Experts of a small language model: width 320.
Below are experts of layer 9 (counted from 0) of a mixture-of-experts language model. Rows are named router (the router's row for the expert), down (a neuron's output weights, with its number) and show model dimensions 240-319. Each number is 128 + 32 x the weight over its row's rms, rounded and kept within 0 to 255. Numbers have three digits each.
After each expert's rows: "comes before" lists some tokens at least twice as common just after its tokens as in all text. This comes from a sample of Wikipedia text that the model never trained on. Tokens count by the router's weight.

# expert 4
router:094156139165081162116134146214102133104105130107149152131122166166153145163139194141161135137116086146116111141151139049154138144135082166106128095155138088087109111113146120137128099158130132145126216104136164126091092104135157106129146161
down0:151171099157090078116173111155147059178165131067170088097143128099136140133144157201076136114158088091109125185132150117118135081114133137178095064129177156158152157091110185095170157193071062207137159104139122107133136139074105050082103118
down1:135116134134146150085128155083102093099101143118127156112116147121091143167152185161129144190081139143125096144114125100084141152108136158174126146141153106140113116188091140168176161138128139156156133088135080130110173110149115146152158114
down2:088082170094098144118122145167152143158170120086195139102159150093137121138116081137139108139126144121069087113171110095141168110131116127115151152126143089098114146152142197129176177168156193150173145193164151094124122173128145128124175135
down3:109134169100142135168138126170160129098087106185133137109178088148104156163140147145092139133122136140112140133105101084102080117152073087141151155101070213152172146154051156106161130082125139117056114140083107126127110169087124122088092137
down4:174136144149130128107211129151146142126122113125044209132102133147109148169122147093129062155093108107184103142131111133135127158145135148146155138115108092181135082056143125120098137091136107140128104141088128134066222118117096122101097080
down5:127152131132117113154145184095103151111149130147058127136120058155120146164147080113123126056118132137137109054170179141189140173089130105132126112125132109146142069106113132135093158143148140122104066169093130121139127106118169136209137039
down6:166087146194199113099115091112186188074154099126137091084155113164137095159123109067192153129143105085195098143080113092113166117111173159099117167168106139091121163157173102157209099170103191100140164192099132057118157125086089160159076141
down7:140185081159160128118101104155188136121149129105106124143167168175128147150098119162159145052157110164143157156137147136081075149144172183064121155057103155195167148170096096126114195097085088139116193158162086168155099102088065117081099121
down8:145149090122185133114111098114146070095157196170143077091130135134145140149151144137202209156102123120121149138136075139100099122165103092070120116082125204143166170190128155174158098152160092163131139131108145103087143144114134124174112166
down9:111112129137181125123145149171111132120092114157153100116161056120105132076145168175126157146112070114156116106101099202171114136150126118150146096144101083092120176148122121089128130112129166171140143123180110161156166120127067144130142157
down10:120108094127096109145077133068159140081119175151113147094174118110127145129158169133161072176124127130123193163192147072107129144074088166135147140084100162151129116156128180100147138041112132118157149141131144077122107102124129165128149111
down11:119108097102120134129140151100124153179076111125127157108102118203136121091115139167075110153086092156058116136129124118121145124188141145098138138106072102195142163160148117194152106090065125129120132143115112179130133170038197135121125092
down12:120208135130142145103077076128117125136182172179144126111128093131108164075099140118098122168112103142148162083155120146142115098141117069116155078138171093166126135178137114134145179175153142182107142152108144191138134108109097157141085093
down13:121114195113078127141087170099175121081154148168097130075148107128165123071153045139154086113131095163111136179092152110144111140118204153140144153177108122131151183135119141132151132127096147150157150082159155062132094127182108112138144139
down14:051121084154106152101146151145111148182156120143132155157076193165164154119118179133168100152132157159129148043078101141106092098172062135174134118134065177140138098121093150100118122153107097127098122049093135088153159162140118130082162129
down15:172114136175055123149121151117110145095144161134119172129163175067133121148106100131106141109140146123129076076109149089102168113156104139151142091160119098147127148154131131200139077162126156128065154109130177158147076060098129093077188145
down16:137087087097059108112163087147156139123087104108167106195141190149174124173143153213091144066108162107106168132153088088096156186172113131156042154167155110168169118043112097120132094075178122193144155136117091108094113105128109084100133131
down17:134152123076146126124099167183127121045100071178145133133077163092130134113169107128130100186106085100187098108131135158166141130161137145153122144135101179141115130043105098049112108116066189095152149080165115172118121159114172127186099128
down18:130146187116137124107136115083108172075168113130162156077144164151143113144101109029091153122162132111127116138136148164133194158145164110178175109118179147171213127092122076204120212102114131193153150111095132129110138105088156143121097218
comes before: "\n", "\n\n", "- ", " ", "The ", "=="

# expert 0
router:059098205155111138131068103176156125120134128128122179096137154079141127141153114161084137117110128137143090156106120107127131053139172152179222126149160121112121161096132104115166157115185142129109139053144070167117144126134096061094172120
down0:125099067104132149104175153143086139129223097138150122080155139123110087238109217181127102167146097183069109119111117106187143094155104138161132079163148084094098110094124143114114121116088081206121112118133125104136121128172128057126126179
down1:076152094138145067194142152099147128110110091149110112105113074077155144145124117123167093070190179127145100149100152206177111149126120153114104165099143136116097180103120126108170128116172123120136057081132119140099146076150130152121124112
down2:143144116096112125068157092081104197141089146100074149152141108128133086161119112115082109134090134029108191094127099145106083086082160095111124121212192122154103175106154142163150083115093181107081152096190170136144144174169128089181130108
down3:148083163085132123141161138123162147139175167098166124090182106152122101143073122125097121125155106205151182161142177156110150092091141148102158075099073169130105088141175152085055157101133116171090168119018150133125101072107111141088105103
down4:125104135153181109188117119109062080142142137139214120105124106091099085035081135104170164155178144101126161130116181133121098096153141133094083123144123115090088101170117101155182138117145140106169060121157167140121110077154246127218138170
down5:156139128145098093195151141144104135124120165071192196122121068100132171130112186148154148091147165170155175157113136147151150111114119138120065102093125147109133135128100122139150088183170139103163185114140111085135093097117124120125103121
down6:145110124100108126140135071107123099120198092068157136057038110129143109115142105152161141087151117133145116134145116169126087152145213125127116116154163161151100146085105133145131109081191183133151111130059134154125127146133083194083094115
down7:145100144098153114132132098058096133163076128125063073080126115133125095185133108121101127073120070141149139088134085103149061095127155084102164129111122135140111069098125136164176107138059164111109161095162052129151132138098171129128153126
down8:123207156125130117136172171144160138139085157138191102168108169084113078157149099154169085181114081171187175085179152147072114138129151113092143179158042089134157117120129132085186119134155125141093119121071084088171135128054148142112067101
down9:123147056168117194129127121144094147180106135113102080121120129148106156070194097131116131094103155074103133086114156095089167138083172140120163118124116079157174147097137191153106124132179175119143094106218155128136127153131148099117117078
down10:161103087099136158155102147085130131163143051194075088109137138126123118112125152112121089211104158153161096103118162120119108159097114096146130088165206135131140123128062158124086106078130161147154102088162144143139070121102064095108103164
down11:166137093112122141144169165101078114149084111144133092103160176115172087099089102114117157151139124153154120083142110120217119157138186080155189147156115128151113100161061097109127154086168114038125145113129150116152176113113127096128112133
down12:115157111137134123151077181137160145059122147104080143115141111149115129180124136085164150058076128084145088132142114137117094144138134106109138119144081134127096137148161072094134095149110142162083105102139147183133112098136136095152141066
down13:141126131124089107090114159138106154173146104156143146168163099115102129127135101132103121148136109166072151091112116155091152117166166117167138177183068145127113135144119124159161106049083147122094178153141131091116132121179129139166175159
down14:092138171141094218127135163186158121080127071091177098167160173145155189073092146094166127147123152142107164140150104116152089136184088152150137133129090170124141158116184123123132130074105132125130139125175148183124194077128159142102122104
down15:136140071163163079082125109088112153172094168110126152154133085121091198103209118132105146108072180112087110134089115164118149114126081177155068087080143106072157142108109112153089116144169177112122123177106132188166138164176116121164071088
down16:157088124132119122148147138065110140158118146125135149103085158070144104133150093190154108164134082101193102112094148136138048126130124099132169107162078106196180143105116141065159136067100142095142196171184166100075065097143154074115125205
down17:102132071122128116176110124097103187159085110111131195134098100148152148123095169147149137151118094111140151131101140112180101158133085159138087148129127144066095114184104095164110106122202099141090169103130098167127159159138102164164090114
down18:135150083137173149161130175090156131074149144122131169140122115154216141227097141124158141141141115121108135114127206162110122098120121131136121111165163142117105099146127090137076162130138124162140070110114120101150094158134110093082025122
comes before: ": ", "°", ".", "(", ") ", ")"

# expert 18
router:146134150121109126133128124159152095165069098116079084115148116116146093146109177114154120136132179188094102073118089122147139102181150105166130165129152089122090092142189138151115068119097100153202115121131072039125110148142090130129118066
down0:119115114127072136144073114170182092112172095059142105132130127201121169199096084094120143058131159169116109107111093101172140151120141086130163126156167139141094140106152130173194153184156117182158149120160132125113111162179129097148157160
down1:067119110127053101070116080153167143150092142090128213101121108101120090129086129201064162098133104116110128124115184104113152143066140127124085126163187089088154124157119135112182147156169131114148130124128140086090100122129108132080130176
down2:136113113139115149105154168109140113126124127162140129117149145107140152094119138113118133126153131153105149156151135096142175148126108147115167100052082063162190167080100144153137144117167130118124182121148070204136153116158132100149129113
down3:178161120166097099096124136128143080131099084097166097117142124161187164110085113105054073125142046114146107080071136151105130162137062121098140114078121117138162150124112098135148140156071144109123127137132099084068140145127165101073131047
down4:110110115196107130135124131121104107135164087143184141156101103139068162154123177167078171108124105155196129142149188114113096161104099105140098110116147143125136105089180134112105077149129125066141169131116171104061134117142134082107066121
down5:106149097114068168084156077207136144168164117081097128097133048122152167073119192099133144062082156063139171188137123129081140121157114172123070088149132104121134135097123153135063154150130155109125192147176130160148135129060162166105097144
down6:113176137125107104186157141127095119120123152183148081085133076140122077198084138117183153090099099129193175188193148120076089139110063106149144117169103153136157083153115119108096114168117148154114107124096172107125119127161150158075075132
down7:161145143159109168167172155117140138054109158136128118072121036088143165082133148149132118108118122136121154129122091124135124173070157171127079166127104159159153166122089085125132194137122156122146098078149110150146133123107134120136046159
down8:158117085177124145058130097179183113145104132116151122117077093151144124130146090117125123103196115173152144150142061144121076168090134168139182098078168179095117126105130106122116187099130126114145144205150111080131139135131138129154152190
down9:139163170096123148094082154086119114125065100110119144106132148156130162098113110184152145084111139118100096162098180110093117169118129052154117130204124033131104154150095176088136092144128107090142088111073188122138116163112149197086118111
down10:137124100117165111152155100050116076142159109092134135126144169130102075077104173157147133068130164110131096086168119131071159164125132118073143114130185084109150129183162128144090194095142131162117158136179172082165184131161108103110064154
down11:237133140131137148207207182094086113129136143180114099150174098142176147071157179112137163180141164140132148086165127164131123130138127106117087130161120139124183134147104103150080203179158145107150161098101142105176189114145098137122111162
down12:089143174096044118147127110071099185185079162135132145127160101079077179173126117151104134143122141148090142154100121100144068109131086138121093066075176151097157143137168115166111148122096085112113116154108080150095221144203137180149122088
down13:147102119136117103176162167166113151087074103192125085141141127120101078170133122115126154153182132184104105101082131157104144067122144146112160090101150078138092070158152190144089107160149147152141160178124127091072123171090149143089171174
down14:115105099138096165158104108109099094198120069154157087144148151142077182089066179194103137166143120117139067137156054079132126096154131113146123105143101099096121165141141112207162070086128080121150091127097110161047191107159132124065139126
down15:142149173165104138164087117160110136135121119163073089157123095108164141107149099151155158123120112188097169144125131138031101081152162091127168109124118148131142094179119169103119080123097086148134147151138148089159097040164143159069115083
down16:086135156152177079075088164138120141113137147164135092103156146184131127121148139193193161125182083126178138175143130093112096142110116085138145115150162121127152169063128143118119139119193098103089144133073155146209191116098226084137155178
down17:173099121125143077154129154151175088127147132098174126153062220151081159103176118135123136165097104137149134101189198120116108116111177192158117073137117134105089106209118088090150124091143102133115128162145107169101179171155078118120077112
down18:150105155129157163149185159144159125078122120128129158100114063084132090130109140077155134108089131057132123110142105153073079067111083163139130147113129117148123111063133152098096123127064157093124094090129168140140142096107100092135086112
comes before: "| ", "|", "- ", "|---|---|---|---|", "not ", "% "

# expert 16
router:133071131136150135179123180161105157137164082167145166207145160145133073101151124150107151154167154177124134140130127046113109123206104107151161177093121145077147209176075134141127172163142107111142136096066145130174121163139161111102068114
down0:116163104092074156175134133194127164131135113121184106166126182098111167130079165128074108121132172154078118210116116106126105128160186167117166066168131164114136054160100071143102121127093154130102112152146104164165128143118097134133193124
down1:100151141136124105111126161193079095145070090144113149172118108176100127105109117152134129120157138176193122133144133105110125113099076144191133170146151120138125144073124152124170163113113049112127115139126125092127164183086113144088139127
down2:183150122151137073101107151156143143145154125148149161177185122096126130149215114092096141110128106118133139153104123107096101148114130099143143149135123092126141130113153126036120171114165077151104107150171130057128136100123153080131144228
down3:190084115128158192092147149174118149184104133099218168129064168120081158109122115102131134039132135167196164099118132108188113151148115156070109098175072135146092131122142155165129182154087113128204148136102144181133132151123192153115144132
down4:076120065077148139138149127110141161151201164123121161130105098128168129139103144159068134121122150154150116054174122138185162145161140082099147127139108058151134123121096156112156086161157174146199063106108115132067102150149069114128156159
down5:151109111111097160184121128082114141156112118043152113115163176114117157125190203122137077128106179095065126105154134136083135082126170075135159147117154161092113159133083103145071120095188087106134070142109095187185125104160130152089183129
down6:113162089129120116120157111109162147161137185129121092072081148090159098157113102127108147064110180150105129128123133126138166121136151136115129117139144134126176129119170101131143127169134041111115104139163087133108097083123151088103166121
down7:099179128108148091105105115107108169103121097152092123112162146076130129160054118157063090102102155059141185097159096117080138100133099068159084115115145154122088111136139130159097061130110128152142143083130183158189161065142165130115158109
down8:085166126180184104128042119169122069108218122077126172097132135130083076175181180149092141146164144118171081105162145181111123155048208094115184105161128107132128155144113149164198097158205151144107172071197093153152138080109161144126122105
down9:076095119143090150134154118200170110134153149111155107101081136155120097170151113156151096172096145142166137107122095097124135152043107131109169123129169168101107084114091133121119134109127165122126101192079178112136186141097113070122135049
down10:118179131110049171126064152113066141107112082184129135131141145106111124084113085166155173116143156095072162124112158114107097126145102083126151104099130113054109143162176117100169122112131139113085140130099134148164133162144112200121130102
down11:132113161174183147167154102120067123094132133174048169074125162140107178094077083091164060097077120182099137123119127087198182053156104088150111082173130143144097143127148161130114158096115194162069103117090150110188110174103175114144062121
down12:094165138205105072107100148149121128102153185125167131157108155135137149163104114145079135167115126138149158143161115144123123096105103085115122067158187157138128115129105175125090174146144203114132089171133125165193164108148124112095130132
down13:068141128120102145184097132118142108097156084096115088081086154138127154127092137162123077079143144097104130117049135094149102170080096169139108097131092110185092109115132134169121124176140119159094159205158096074119094116149101098128104113
down14:097133160152118098132139174164148164094049072141104128105092147174113086128147130143135155126153153126096167139078133146163136183106121119170128094175178093173068157091120130088150158181160137139138123152100097118193167143083088124142126172
down15:196132097132155095179135130130096109096134077146099146157179099126145129145161133150095115143144151138095119128083082104121174154150144131115138144125149104175118109128159148200102131102165110123142100117112112114108148124100156090127194138
down16:125163134158169193161103057146167069153102097123125091111168128099125091155073145185104145083107140130100176186125158182105142151155114149148123113127090077129097106142121145205096104085101146158096137115107115101145126157124074177138089097
down17:119109136126170071146142186108131117095139100127117126139180095151147140105068121149113121116151118139092106070183100122153140109141131104208155141089102105135151181096113139160120091117127172148164095123024153140188120134151182088103146153
down18:147100090141148101107107179162138112126087048113152129102114157060137135143102154149184135106142119115111104115151093027161140086121168123144130117167095123133111157182133048154164187044123143144149155146182142110061163139142132146156167124
comes before: "the ", "a ", "his ", "their ", "201", "200"

# expert 15
router:106109124090120163093121113167174108152111156123095093105078124116062101120103121112202061138163120144144090132160130173167093125061159148130120065208100116140184084194127111153131113136139197102139156196092125109130124145118116129137147111
down0:137175149089183149161118097117127133130111140108122173115140092131113098153113074150129138182125126109119135182100047118157177117136102180117064135107132097171083084086173133140103149116102156126188106174175155123186105055167110126142094112
down1:043153064168102067175117086102124144116153135172099154145118125183099139181097106150043149140140149122164105068118179156141137162185114130113160117085097115089132108198151105107163105159124083082146126150175103117110030126089161133113148129
down2:126126099162105100104105075086131134145180153167156161121144121084128100168198126086150134153140100129100108135153161132187160124074153073143111073116132088123114147166161084162142109125121211110092143085141175176155153122122166122151162093
down3:110173221142142084141143137082162154133075117122121082116134085159187106142127140104123170073115162129129106112139131092111066133119115138122133183150116111069112090064122173103159118156043204154165095183124109160072141143169119084147171117
down4:231087118117117098098136120136142151166083092097084044146125111122080131130135094115188132098210131101093152127121134149139172091177129108154114143194122167170117109138129164127087157104188129149129137094109177150132091124093154134141143136
down5:138061154102130074118093133125176153154151141064117175112121120140194126139147088123103176107127143091129077148093161119101100155124130139081127125118154174182103134123162080112103128141159163140120132148125096170084114137136068138124123145
down6:135147144135119151128127137151128105102156155132100188154045126135122148164061085128162071144111119089099101119108121122083143147145067091127095105139148100105127187190120088136127198127080142108148112240117127126117129142131096090159182155
down7:136091077111124108191165117139108141110094176145141077060123140116046152143129117177068091138147129148154111102124075123162137141093110121134136172172139124158084099161103112153088088090123137094173152108129125153213156146082087135130096076
down8:138120143133121139119131172171127112127116083150138151126172129100099109102142105156159195154118149149124134158132145151142101159164131124144107064099133152165061121128130122167142146118062082172153149160114129118096139114082128072164145146
down9:161102139106147184127122092131121085154102131168139152140113058128099100145051090156159153154135080105160166085136080101107127087144072156110108113102129108201108086105098085102111157096171093060126120091107156092153106135093140096173145114
down10:157081102124119155055167177130098157121149126173206189142135140159174126109120164146175086068122116027095104124161141161106123086115122058110130144129156171105112173141112145117090077128182122167087103149148175172098101103205103082124133148
down11:125153121145129135145144068057102166143157114153124159118078125139128137111099138099168123128115142100089153057164104109110155144083132200111125124127106183164102079040193128122131124106086148118142070062086087149097150173081185129069130140
down12:153077126072161134122062198129086134178128169130108133113096127149148138174107131130107180144142133140113158181140094098107072109146128133138176137135107075142136095143166158119166128063172128173120123078145111104098143091115129112134079127
down13:173122121193147131114091094094126108179093119103113125105080099137145144142120152161110066113134136110073095150084136119144079122168140100131105065164161116173122125154114162153067116162138114137168136083100102106040168078149116147121083106
down14:201141156104106158161159162101103117129126139107113074115110121143114139134138103217112118060168189144152121100102130140136149134111149117085114138120114098173130093165147118040140154131074119123188071125122105122150122173095167165097126156
down15:091166135148118104166137093173130108105138120158126135174136118143136128101166095127105172155108154175082072085160159116075141111111070140140128179094128102134109092122140144107127083093135155150165114164146131129193121168071098136170124114
down16:145150142085155148103114135100157086154150140111124137111143150077120159138140136156096146088099127155171167119142089106085100155088155175111146087163187123121178113157076146133090114073137198107159178138085088154117107116104128173140066092
down17:129144190163095131131107168153138141172133093166168163147109138096147181108134104188070141124121071079109195137164082190115091143165080178096095094086137074154127139096100121141100097101190204132148130193185128084052140142183142074149120132
down18:159146154022128105121107150132137128073163114149121146104085167088127157120096103131150137072140091145151133071174166128144165068136139169144110105192110086108175153101151130083147126157104081159151086084111114114060148166157130115179115096
comes before: ", ", ". ", "'", "\" ", "-", "; "

# expert 19
router:087121104126135105159123086125114094159135077138122156101136130048136092108089123146155123159120109157090128114125167097106165130125140142061131087181088180162098094126073112116119142112142195134106154152132084152169110106131090123099160146
down0:137150172123100082081137142134076119131093111092172132114153126107064138121111092134109120078067139145141047174088160144118155137142153124130147105067169072107130109099103178113101106168128132071153154050115157115076121194190079127127105161
down1:109153140093162134152141124132112143161148147088137108128134171145096174115154138091156090202098107119089076110094052117127183147114154096131147153120179185168125129154144081174107140146087147165172102153112119194170085096137173067085114153
down2:136098104086126215158179179153132082160115078121151150132125132108130142098143132093091111178126141120168083075128221161155127117105066185144129127093133137152164159063171130167161210126127179137094141096109122139128171046156165121166137105
down3:125161151152102094125117148084172120115103186057093099162169153141136092149145082135145096128105083132168044118123101160150119065143132118105138135113137160166156107113163124112097107124115148107195120097119154118172159115130125110143103104
down4:120096160120167154111156135185110127227074123112111120132139083165166123102150093151102053144108099165141067107156108143083167159153119199186103171104158099139137083067088187164105138129141123081104117124072118142147154137134122167114139183
down5:169169153086144121157117175097107100167122104063092123070176128155116100175179138084104146092118091143122089084139112147131138140098136140132130115126156039155110102101110094083098113081104141113149089143151187170176141083140076126130120129
down6:131140160129112081114148109191179102158076150141071086147155085144094081096123122139107173151170161110088154129106149173104130147143154128138111120146121136160109089132156063152137167125140172114121135115114185131213149122112121107124093114
down7:139111184077123162118180094122092168135132139098104127136102207122095108149081118142149162128041126147138084145090083140101130061129091082139130138152111097110109128085104143129123092155144134085150155098068094086103145159150150101133163119
down8:117140179103110153141161186144068123128089177134151214111154095128159153142088097080133065190142148189127124137148094169102076136171100135132151163180110157124141150126115119088086173115082115163150075113107079107130095158149169121143146207
down9:163168104127170067109014139093101082104119137151144150122103148163151122069087103152182111138155118064112113094167120059163164122147177135103081088136107160145142117166107104098136113106113114109123209128155140192183096151065137137151107118
down10:119180173147152117080107084110131178134088138174125138068100156109110151109148088123132066159115123123132106127108163122181053162131155112156124086119116083137118127087133092120155119144115136177091156148144147086131134113162179119144065163
down11:111136139105145131166150053114142062150148131079135131091099103147154148169130172104145153096134117152120114121102112077096112082095096105106124091164117173132086147106109103126121170220165100105120191062157100112162155127130138089138090123
down12:153131106092125119145172137158134146155132116113107097127159152150156165096049103089117061161097154192167111147169138116149056121098167079150108156119151116107136167121159111147149115123185092125107111143125100079104116149092114152135087060
down13:124109175152038174119194075122126130093145126139149117176181123089165063120083148158134126106076123121066126138161141094042154102135117061154210125154152128136131173129142130139143139105135146154183141142170135115169115096123116097104141148
down14:123143183108119080134090115149132191157172141168097142159180180103074154141118184136111048153128093109115085173100141138120159176104134141158159176099134154107068133071133085113030079126096164106128116106129192107098095085146126110083179129
down15:119145123127120143093141063101161095121142098111139180111117115131128115133145138127131180131096126113055172122159114074093196111131152141041194187138075065136107147117117169153159161090054133119088123111133082188143106129109146135054100136
down16:107071187075128099146115159112103145084152117184134105124109107185134108155204109110137164162107152113119152136101173150190078101147119158142139170165134077145171066153115097159104108133061167143100170162130152151096119105110097118124106166
down17:087151086121071086124139118109105159099064143058069087133180109122093107112216093129109155152168129099200187118147123121178077085099106103065128155101108158166140116109164120126092122142154137106155132116112118158114143183124167177132185132
down18:093083087119109085133180107198152087090115125149092173159165121066176151132137160172133092147166136065112125146140097134145233161157132157157164116164082138151042154109102146149120143096080165111164148162193092142113166101145100097128114162
comes before: ", ", ". ", ".", "\n", "-", "; "

# expert 10
router:080157152161140082090139078106101108150140103127122166122129157179167169147212079106166116109088136130168117121090157152143117181111157142155133176083116159094068131131174171126173139153130114131120113087134117114069119167149116113150069090
down0:141117121116201077156090086109141168107149180183169135101137099075199187130115138134081152085160152175125145137149110106156130132111122172138131096173158085172098126129172165095079143104041116160157156096085159118195153128160080127127103069
down1:185131111137119124135172131126148155126054127083109070144148122143119129156130078095148125155121093121116087189093114085181091109096153102178136108139102089135105169141152103143093121137120143095151139102190117082106055096147060124090101111
down2:149147129116110097151116136125096159155111123118147128160174157119088182172147203146141102173118112094106098075158158109160094131161092078131074092157167172124132138110122107175092089146093132147118117080072167136195132181150168098165086136
down3:084138141108140127107077057101093095197173132102133136052128150224136072144150150135134106119110126135198139120141117143087146174183152129123159130136159154078069070130163146039148148177112142078121128139120101106131135139104086179141125136
down4:117126118156165146023117135125093128156132113117120133116124101137085153128098123155132088083114131096102129099080138139181064142086160190117103142089140189125141166165132147149126131153153110086161102175139104097139134125156160076185079125
down5:101089079088121091097114100124152197176090074130087151101155175076189159103152116113157114148133122074136154128113131102184136110069140158084088122138125094111160089109145157119092174158150118097134195109150139129094151143129162132136093099
down6:129144114170056075115111111119126084147099098143094072132160158136079119135098135176209108149148072167132119115166160097193153161108116104134124089175089154136105117166050113088129092138135097152126120092137114139188074159139172107134116087
down7:126132151132100114086133111222110172103092089104147145086106109147120077126152111151109139118104144110135143109193074092126102122149149201072121151114146116160150134146143170110147096141102121138117091136159144081133098154107150138105159172
down8:141178167118097177074161097139122131145087177121145149118165139116155084153144135162159122122132084093121123118092081054136082123148100160116117138159126061150120153212101143105169138165091115159141130116094135170168142098051137157156138180
down9:173142073058099073071120095080138215107163116175103138076087157177188133174088100119160085097181106191162128090122164130127113080145093113138156121183138145131159143079113101088146099130126138140107134175156116083198103141076098143176184112
down10:099165124071093087115113112152111100133182104179137115141156087174139165157129141156155104090106188151074105180104169123138102120091133162111140061171143106070188090117140070122222132127131177051183063086096140136178142129142131160128189115
down11:148090137200174109170139121108103126141120157102160110072104125199095117144169191133079132135095116113135110105156140165131186128112132083106100126102150163111163112153158132148142080151112126108164142149094102146141157195131123179182155060
down12:207187131138138134120155096093092132077126176129142061124177105172191180149068069086092115095128115127179130138162162068153152096173114114126150131090124190121165185138166143140136152099137088090147121128111144110117074113149143150111113130
down13:092117141124154143171127145169129135105074132073134122127094099127117099099118160100140134144079118100071156115156138191130074152102124067156100080152166141188157169125112131130150154096138121162140127127130186120167141127088189097135103162
down14:142162139141138084089096162132079117120114129118078074102092092117153114145140161128089110192125107116157120089114130127148119101146142158131146158141114118082106108091107155077173072174130076089163130131107134169169130155129067138134098156
down15:149145094143095103085147140070166142125164162145135100099136108125122087089091141085104024155155125145093108162116194146138149147151086166148152103128149177091085089081129190130103204092105111174101084164041097151118145154115148099156157155
down16:121133116124157144168136132060138100101107127164162103113147137161114153117152112103128095150133131100111146187096108090112096154146064203126119110131160054095127139167118141162133115112119164104117101169077141095171076063111162136134127151
down17:082151129151142131124064146138112150088087081157150116076137086089100101157147202126109065077153161170105138112154147123154189118141148117119124104197143171085179149111158097132090159084106119170088072137204173164089091091128117092109061101
down18:099150095113081127096110141176080137080087106039121088097129140152138165135138140142138100142184133129104166091138167106098113124082092165081111115133184178127133049137121088121158130095163123141170124159087175124095131144096094101151131099
comes before: "of ", "to ", "in ", "and ", "by ", "for "

# expert 1
router:153143148154108149171120127057116136113101131091073143172145139147119166113142116194138141074094130127159147144120151163163152136167145067141149128109118107097109149088194122109144123171118155116157086092141125135104125126102130065151175060
down0:175189147121107074160137111142105065142149135134128147122200128137165107151081134116149129118098167183183113166198108126128146158130129120138136184069143118154124089119099090084100093082086140150180106117150176147121106131072086124087109143
down1:098118175178108111162139098104122148196109141127118149179152137114191094112067084143185177123128135147147081154148135063139115138144156124142179135116137067125090130147129213161163134098136141156117130123104156117139159110138132139148160124
down2:132152106090177105123121126151135131131094116131129153163175109142165138126136118132069153144092106183105071137122156089152151083153109197116097120138170123143190148142162158099138144090118111140124065068139099152096123140162168118160128115
down3:163078096128182117138178119046129131200074123108126169091118113126125128072182128091060195137103116172129149129121140102137120128105146132124104153094117121153126082125142127150138131138050087132095142114075091132166111105166154093164178147
down4:103134124132144132181117149132140131134149113170174139078110123136065175142129162139115140078231101121138136153161158107121198117133108091162183125167146113147169149156128121088131121144155121106128127184146127214160108145111122153130146083
down5:107097133154143124165151085197065136197131064135104138117143189108109136057114095147153171126074080162087171130170119107100120131095099098188087148118113159082126113111140080122136059176179112108151111106126101128111145182210153145153137055
down6:145140170152147103124125140129147072123117114165097132145143127092123108091070087159139099138118070178081125135079149041144182126104128134184130162131176116156171163140129147080098143082134129146110128115148165200139090104118161129116124164
down7:140146148085127150164145121131064113137107161101107164093145156102143123135121218193154111141080096165155198133159074107107114149152072156141125162092156115102148164149105166114187192163122136162128147168106168082103079157109089161151114165
down8:142109184176131103116177134136093170113126076176137115126118128090136138158142162100159097172117126103132148147128151087124024121093132087122140055165108124105141138158136159126179126123068114072120106103072161074119148145161168149104117134
down9:086101097113108100147106097093121139115114140137133145072134182103144140137182090177143121153127119196113104140156128156066098151090201167128149131104169137119173110184199137105132091175118113126092088144162087119117117056139107127198090135
down10:149110091115096136143099131127089136129112119070175147138089102131119077136084148127066131078112098150135141189113145143120161121110088101136102135099133142181115156168092129110167187159120128107114142155136098168090167080178112165104086116
down11:137139117171136199134159150185155157189044120102148137125142162140087094145181155114057171179128153150074081144100156092061107180130050136163102142127126125115101090065090092111115170156121173097153154082147091149123059195095127138142086149
down12:041137085152130196182174129069137176110135118164091119126119158138115189133172157168120107156125131050121112118081118137170098112158129168136103093209157149140064118140125131099113157158141143107157146144091074105089199110137140160078104116
down13:102070144070166134079153191136139160102116140113095100147201136121190179136114150085077081147130106150140101127118189184200075158096096134144111131087175162166092096067156177145186155174085159152133087115128143087156076140147107100120092096
down14:095135107157121137082141092154113109138134021090130141085074110138124138142153135138144140126169103133126108168126173130143189209088092115098119122184140088104072087128112135137098074115168125149154167140175138135128129193143177130174111127
down15:150138145111109108102110184193174085103083160117098140162063090106130188134146155131201120087112085160152113155176109160065149158073155152147127198110117172091104061137099174156209093110112110151047136128197110092123062131167107142170145137
down16:118139161162127166120137118100197123127118171118048105159119114153147119196140132095121141100141163132163077134105122069095116081086107094130152152119112176175105088150072135159123140141154090108094174157145096174152048177138137135125144104
down17:104119169090081163096144097112094187131140168174072106084168144081143132095159140132154081136098084121107085161122116136114112134101076127103159177095093094126125160111128131097101121142145155121100109131141146240161127155178176074153166114
down18:182053141198183127167137127117143106147148153142116127055128153097073171126108130092101127091116138152178166151076111147077154101110112172126144228132163124143127103105170101102124255124126141173127116142104165119161089100154060139069125136
comes before: "- ", "and ", "is ", "which ", "born ", "but "